Experts of a small language model.
Size: 16 layers, width 320, vocabulary 28605, 46.2M parameters.
Experts: 64 tanh GELU neurons an expert, a softmax router.
Training: 313M tokens, 4507 steps.
Below are experts of layer 2 (counted from 0) of a mixture-of-experts language model. Rows are named router (the router's row for the expert), up (a neuron's input weights, with its number) and show model dimensions 0-159. Each number is 50 + 15 x the weight over its row's rms, rounded and kept within 0 to 99.
After each expert's rows: "gets" lists some tokens that make up at least twice as much of what it gets as of all text. This comes from a sample of Wikipedia text that the model never trained on. Tokens count by the router's weight.

# expert 21
router:43 74 54 32 75 65 64 77 42 32 36 69 51 42 58 55 28 27 73 31 39 50 37 35 64 54 45 45 49 52 53 23 53 17 59 47 66 47 32 27 40 43 60 43 48 55 69 39 40 40 47 73 63 42 39 50 56 17 28 68 48 35 50 31 36 56 38 54 46 34 53 62 45 24 21 61 45 58 24 31 50 34 64 51 35 36 39 57 74 42 51 69 44 69 73 57 49 66 51 62 53 51 36 32 91 47 78 44 45 39 69 29 59 69 56 34 50 43 67 54 59 81 40 54 99 52 73 54 58 70 67 80 26 32 58 61 39 49 43 67 63 47 69 43 48 72 56 59 57 72 75 28 72 59 36 61 47 57 42 32
up0:21 10 53 53 50 76 54 58 52 64 55 37 51 71 75 45 70 31 69 42 63 71 41 46 53 52 59 40 58 61 55 36 32 53 66 52 47 44 63 46 22 20 22 50 58 49 38 60 51 58 63 26 43 60 40 73 33 53 29 52 64 44 42 58 59 57 41 51 53 34 34 69 54 70 63 44 54 66 56 76 57 70 41 36 56 39 41 67 50 48 58 59 66 40 34 56 62 43 50 63 60 48 67 39 70 76 69 48 37 41 46 56 57 65 39 59 32 57 10 40 85 50 88 49 42 38 47 51 45 65 41 77 52 56 55 60 54 40 45 73 43 49 58 77 46 09 44 50 26 39 47 42 72 80 61 56 43 39 50 61
gets: " first", " second", " long", " (", " one", " well"

# expert 6
router:65 32 67 31 66 47 39 37 62 29 80 51 68 73 50 44 33 45 48 28 48 51 44 68 47 52 44 59 40 58 34 38 41 57 55 57 29 45 56 21 48 35 49 70 55 81 43 38 55 73 64 47 24 29 39 30 76 56 51 48 47 66 46 50 36 53 42 39 58 17 24 46 33 24 53 43 38 44 54 63 73 31 44 63 63 43 29 22 60 49 21 34 26 41 55 41 45 48 69 32 47 25 42 55 48 66 65 43 56 32 38 40 44 60 35 48 38 33 39 78 34 70 58 50 45 32 53 44 64 64 75 48 72 39 29 63 56 47 54 35 56 34 41 61 72 33 61 41 77 14 68 61 35 27 49 13 40 56 51 24
up0:40 56 41 61 45 56 61 50 48 28 57 33 30 53 67 59 33 63 44 67 35 22 54 44 47 80 47 41 66 57 51 61 68 37 52 25 36 50 36 52 55 19 45 47 36 45 62 38 64 28 65 51 69 46 56 43 61 60 57 72 48 58 60 35 44 47 51 41 59 53 68 54 59 47 54 69 60 35 44 85 35 79 66 35 48 40 60 58 22 43 39 77 38 73 31 39 36 56 40 72 38 33 68 14 48 32 61 64 32 56 36 54 48 34 59 49 43 53 48 37 48 79 36 27 22 35 42 40 36 20 34 81 55 65 40 28 62 54 40 52 55 53 36 44 48 57 61 63 49 53 53 33 40 71 40 77 78 49 67 61
gets: " 1", " 2", " 0", " 3", " 4", "2"

# expert 4
router:82 48 36 63 57 46 49 63 50 41 54 61 56 35 93 58 51 55 34 50 50 50 25 52 37 56 55 53 43 71 58 30 69 50 45 27 40 63 47 26 66 65 40 47 51 54 43 47 65 40 40 62 30 27 47 48 17 55 59 39 44 56 57 59 46 63 66 52 52 45 50 53 61 35 59 60 39 47 59 65 42 71 59 42 43 53 65 33 66 70 62 40 42 75 36 30 87 45 31 44 60 38 56 23 43 46 45 64 71 16 60 62 66 53 59 52 71 32 52 47 56 37 52 61 64 53 17 43 49 22 42 77 44 70 59 85 57 40 44 49 74 58 33 34 13 34 26 51 54 29 44 69 44 82 26 56 34 62 47 40
up0:42 53 46 49 56 55 23 61 66 35 26 72 55 62 62 52 44 04 68 64 31 31 52 08 40 35 54 52 53 50 62 75 69 48 35 52 48 48 64 31 57 52 38 52 46 58 36 80 33 56 25 71 28 29 39 37 36 64 40 32 64 39 44 57 54 54 60 60 20 62 59 62 49 44 78 47 54 76 66 63 31 72 57 49 42 53 39 47 58 48 50 67 74 62 62 67 72 39 39 26 47 43 62 60 39 56 20 27 67 36 55 50 56 33 43 58 39 48 61 56 53 60 62 62 40 35 34 41 31 27 50 83 42 65 39 51 76 51 68 56 69 19 37 44 45 20 64 18 46 24 51 32 24 78 34 52 65 62 26 46
gets: " (", " that", "==", " the", " which", "==="

# expert 27
router:35 47 55 44 62 53 23 79 50 68 36 77 31 60 51 46 38 49 36 43 59 34 46 37 56 50 63 80 41 37 36 46 34 54 47 35 77 56 54 32 45 54 48 54 49 12 47 53 24 53 48 54 72 78 39 60 47 31 41 37 34 21 45 23 40 77 32 58 44 51 36 62 50 31 51 80 83 57 70 52 51 66 63 48 37 46 36 36 87 64 71 61 62 52 74 56 41 55 35 54 53 57 48 56 55 66 58 44 32 67 52 58 42 67 52 34 43 43 46 60 45 44 63 22 27 53 52 52 53 23 64 46 45 66 57 43 37 66 26 39 56 33 25 64 45 34 41 40 36 71 62 62 41 57 44 62 31 61 31 44
up0:64 76 46 21 57 53 71 42 50 53 42 65 60 36 40 52 62 46 43 36 61 35 35 28 52 67 65 12 53 62 60 38 37 30 63 68 57 66 59 68 20 58 42 53 73 45 16 75 58 50 38 30 55 65 55 61 53 56 51 52 44 39 54 49 56 65 49 49 61 32 53 35 59 31 50 45 71 43 53 63 42 46 40 39 40 23 46 39 65 58 47 71 50 67 80 41 24 42 58 50 43 52 25 25 46 67 43 39 51 49 43 55 51 99 46 41 67 54 71 35 50 62 55 59 50 76 55 38 63 10 65 57 52 53 40 59 46 55 38 77 31 62 70 27 65 48 49 37 51 39 64 41 34 46 55 74 48 40 25 36
gets: " |", ":", ";", ")", " –", " /"

# expert 28
router:56 35 09 64 57 53 78 88 46 68 47 17 46 25 17 73 52 40 73 29 56 56 48 63 43 27 60 60 39 51 68 42 50 37 42 64 81 37 52 36 65 40 58 38 52 64 65 35 65 45 29 45 44 38 34 57 35 52 53 63 59 26 64 56 72 56 39 34 91 64 80 36 58 47 45 43 69 51 74 28 66 55 34 55 59 61 54 49 42 28 46 50 34 75 36 64 68 51 38 54 62 55 48 56 36 25 50 57 44 32 62 58 44 51 69 68 42 60 55 72 38 34 36 21 56 75 30 42 62 70 44 68 69 44 50 59 32 43 73 73 49 40 68 51 34 55 60 33 55 81 60 66 55 77 32 53 39 33 41 60
up0:69 60 72 58 37 51 52 55 27 30 59 51 32 68 46 27 48 65 36 31 37 31 58 54 54 26 47 73 58 34 64 84 60 38 61 44 40 81 49 75 61 46 52 53 49 41 32 70 69 53 42 47 63 48 55 56 51 30 58 69 49 67 64 70 54 57 74 38 63 40 44 51 33 67 51 45 35 57 74 35 43 63 66 40 56 60 33 43 25 44 46 40 46 82 50 52 57 43 61 67 55 47 57 79 50 60 46 52 65 51 49 29 54 30 43 39 44 36 72 35 40 56 65 60 48 71 37 28 69 20 32 58 28 33 63 51 49 56 11 76 29 48 56 47 37 47 53 23 49 49 32 53 57 50 56 38 60 43 46 27
gets: "\n", " (", "==", " \"", "===", "\n "

# expert 18
router:45 54 48 55 59 65 48 43 66 19 33 80 51 61 44 69 35 65 56 55 37 61 44 55 25 51 67 17 40 69 74 60 84 43 53 63 61 51 56 45 63 46 34 51 61 48 48 64 57 54 69 68 44 44 57 53 77 37 68 60 43 55 65 49 43 49 30 46 60 48 47 52 45 70 76 49 39 48 44 22 56 66 36 58 49 42 71 52 46 05 54 54 73 58 61 57 47 39 34 37 22 49 35 29 67 43 51 51 55 27 32 90 61 18 34 52 43 40 57 38 48 61 38 32 33 66 42 49 64 57 51 47 22 47 32 46 55 30 58 59 24 53 48 31 55 39 60 43 58 52 49 63 57 31 40 25 38 46 33 48
up0:38 54 47 57 63 28 42 77 59 26 31 37 67 31 48 63 68 33 33 63 62 32 48 47 46 48 68 18 41 65 38 40 45 09 54 13 45 37 39 58 55 52 10 57 19 58 40 59 48 26 38 37 33 33 56 36 34 47 41 31 55 70 54 55 45 41 51 72 60 41 54 66 66 95 35 46 48 54 59 50 19 43 46 57 42 26 52 67 76 57 67 49 37 33 48 36 66 74 15 67 59 65 58 31 24 66 48 56 24 57 54 40 51 60 60 87 41 34 36 60 64 49 54 42 47 90 62 47 35 16 48 53 48 50 62 43 45 60 53 52 28 50 46 48 77 29 48 62 76 51 36 24 59 54 55 66 53 60 62 45
gets: " of", " in", " to", " for", " by", " on"

# expert 10
router:61 53 50 61 49 64 57 21 47 31 36 52 44 37 48 38 32 80 73 56 69 54 44 51 70 54 52 77 60 24 56 41 30 54 51 48 34 47 60 62 69 50 66 49 67 36 48 53 57 75 62 52 65 45 41 58 37 82 47 40 77 57 48 57 44 40 65 60 39 56 52 46 55 52 60 69 54 36 65 39 49 34 69 46 49 76 36 49 43 79 52 38 48 46 42 56 36 45 27 48 43 63 52 64 91 50 21 35 55 65 37 71 43 61 77 49 75 53 52 63 26 47 58 85 69 68 21 65 49 45 57 55 51 19 57 53 46 53 56 52 48 42 49 64 70 64 87 54 29 42 65 45 38 34 33 69 33 35 35 49
up0:45 56 37 16 25 47 50 72 63 45 52 40 01 40 23 62 74 60 16 46 40 48 24 40 63 56 51 46 27 30 76 50 35 43 69 34 29 32 42 48 39 47 48 51 64 35 57 46 30 56 49 45 15 66 60 60 62 95 34 40 36 41 57 47 75 44 61 39 74 29 63 32 46 30 42 35 65 61 45 53 57 66 51 45 62 50 50 36 40 67 48 49 70 65 54 59 44 60 62 70 33 36 44 34 52 35 52 39 38 51 76 44 31 44 68 81 27 30 52 22 36 53 45 44 33 32 46 51 37 62 55 45 54 49 38 42 48 48 42 66 39 48 44 31 84 44 43 47 62 46 49 58 33 63 53 33 23 66 21 46
gets: " ", "th", "s", "a", "i", "r"

# expert 5
router:64 39 74 65 51 67 76 51 24 56 46 26 47 34 63 71 48 77 47 57 40 29 36 46 43 41 44 22 37 67 39 46 50 40 57 22 27 42 67 44 32 41 44 42 59 65 32 38 37 47 37 46 40 47 55 57 39 58 53 41 57 52 41 47 39 39 44 56 43 60 66 63 55 49 36 39 58 51 67 22 22 61 58 31 65 81 48 67 18 65 69 48 56 38 56 52 67 48 34 17 55 86 38 59 52 30 49 52 55 75 78 73 67 63 78 51 69 35 27 74 51 48 54 66 71 20 35 35 11 48 57 61 73 66 35 88 36 30 55 67 68 69 28 57 24 38 46 91 57 62 51 76 69 51 59 57 51 46 66 47
up0:52 36 44 53 68 47 53 43 63 39 66 65 25 62 48 67 46 41 59 55 19 43 31 47 43 49 68 63 62 46 63 44 56 62 58 74 61 66 55 52 27 42 69 58 38 63 54 51 20 32 26 37 44 65 46 30 65 34 52 64 48 50 28 53 45 52 17 32 54 67 52 63 26 68 24 76 68 55 65 41 45 37 49 36 49 44 36 71 47 44 40 36 55 59 31 35 48 66 65 56 34 42 58 68 31 65 77 50 54 54 63 13 48 31 38 57 62 50 38 53 53 55 37 48 45 18 54 79 39 56 87 47 45 38 20 61 64 63 45 36 66 44 41 89 39 56 60 43 52 48 37 22 24 78 72 44 42 45 48 85
gets: " (", ",", "–", "/", " \"", " /"

# expert 26
router:69 46 81 57 23 49 52 67 43 60 20 52 54 27 73 58 43 69 50 47 48 60 57 57 39 66 68 39 56 68 45 66 53 55 46 29 50 53 38 61 68 53 39 32 58 78 59 61 52 27 65 63 25 53 64 39 44 51 38 63 51 69 67 28 54 44 43 80 61 57 62 58 72 37 39 54 37 44 49 65 53 99 54 53 48 63 64 61 68 56 36 68 73 57 46 52 25 46 22 34 65 48 40 55 60 56 30 42 50 52 76 32 58 59 62 33 70 35 26 40 58 52 29 30 63 15 22 30 41 32 39 64 63 36 56 99 58 61 59 46 58 70 25 42 24 44 39 70 55 62 43 64 39 41 54 43 56 41 77 54
up0:52 58 53 60 17 33 52 66 42 49 18 59 59 44 34 55 37 52 47 46 73 61 41 08 44 61 50 51 48 35 44 51 52 40 46 45 67 59 43 38 47 25 65 43 53 70 60 68 65 43 39 64 53 46 34 55 45 57 42 35 55 91 40 45 66 39 73 50 64 63 46 68 67 46 44 54 53 44 55 58 58 66 49 04 51 48 47 60 59 50 75 67 64 31 26 22 70 68 73 34 26 49 32 71 35 47 58 31 44 46 45 65 42 73 55 56 25 49 62 61 14 30 81 58 20 65 30 50 63 66 21 66 22 20 48 48 45 88 18 72 29 76 37 42 66 35 53 64 36 32 57 52 57 28 36 58 45 61 52 43
gets: "°", ")", ":", ",", "\"", "″"

# expert 15
router:69 49 81 14 68 49 58 24 39 41 70 71 45 41 60 55 45 51 51 72 48 42 42 47 27 73 51 63 57 12 60 54 58 56 53 84 59 63 46 39 34 56 67 46 57 46 54 48 52 59 28 49 26 21 48 58 75 24 22 64 48 49 64 90 47 54 55 49 34 47 64 57 32 42 40 47 46 43 19 25 91 56 39 54 47 44 49 32 39 61 54 50 59 28 60 53 54 47 40 26 26 58 58 69 56 80 54 35 56 73 30 61 42 34 45 74 64 57 67 49 29 75 59 38 22 39 66 48 64 70 38 62 34 22 63 60 59 25 67 28 43 64 71 39 29 60 54 70 53 43 33 45 44 41 48 48 56 51 20 13
up0:39 54 40 51 41 72 58 67 38 65 42 55 55 66 56 55 41 46 68 33 74 63 29 64 35 56 34 29 41 54 57 48 44 14 66 23 48 41 58 32 18 52 62 50 43 33 20 46 56 31 62 39 62 48 55 26 42 60 55 36 93 53 66 66 82 43 50 51 60 47 81 72 82 42 39 51 69 80 67 73 45 68 40 51 51 52 41 41 67 54 33 99 29 48 30 65 55 61 36 63 39 47 68 71 40 22 41 61 40 54 65 36 33 65 59 68 17 76 46 20 52 36 31 49 37 54 10 54 50 46 50 46 79 51 51 34 37 57 50 53 38 49 57 41 88 44 45 75 41 49 69 51 43 51 72 53 53 45 55 56
gets: " of", " two", " as", " with", " three", " made"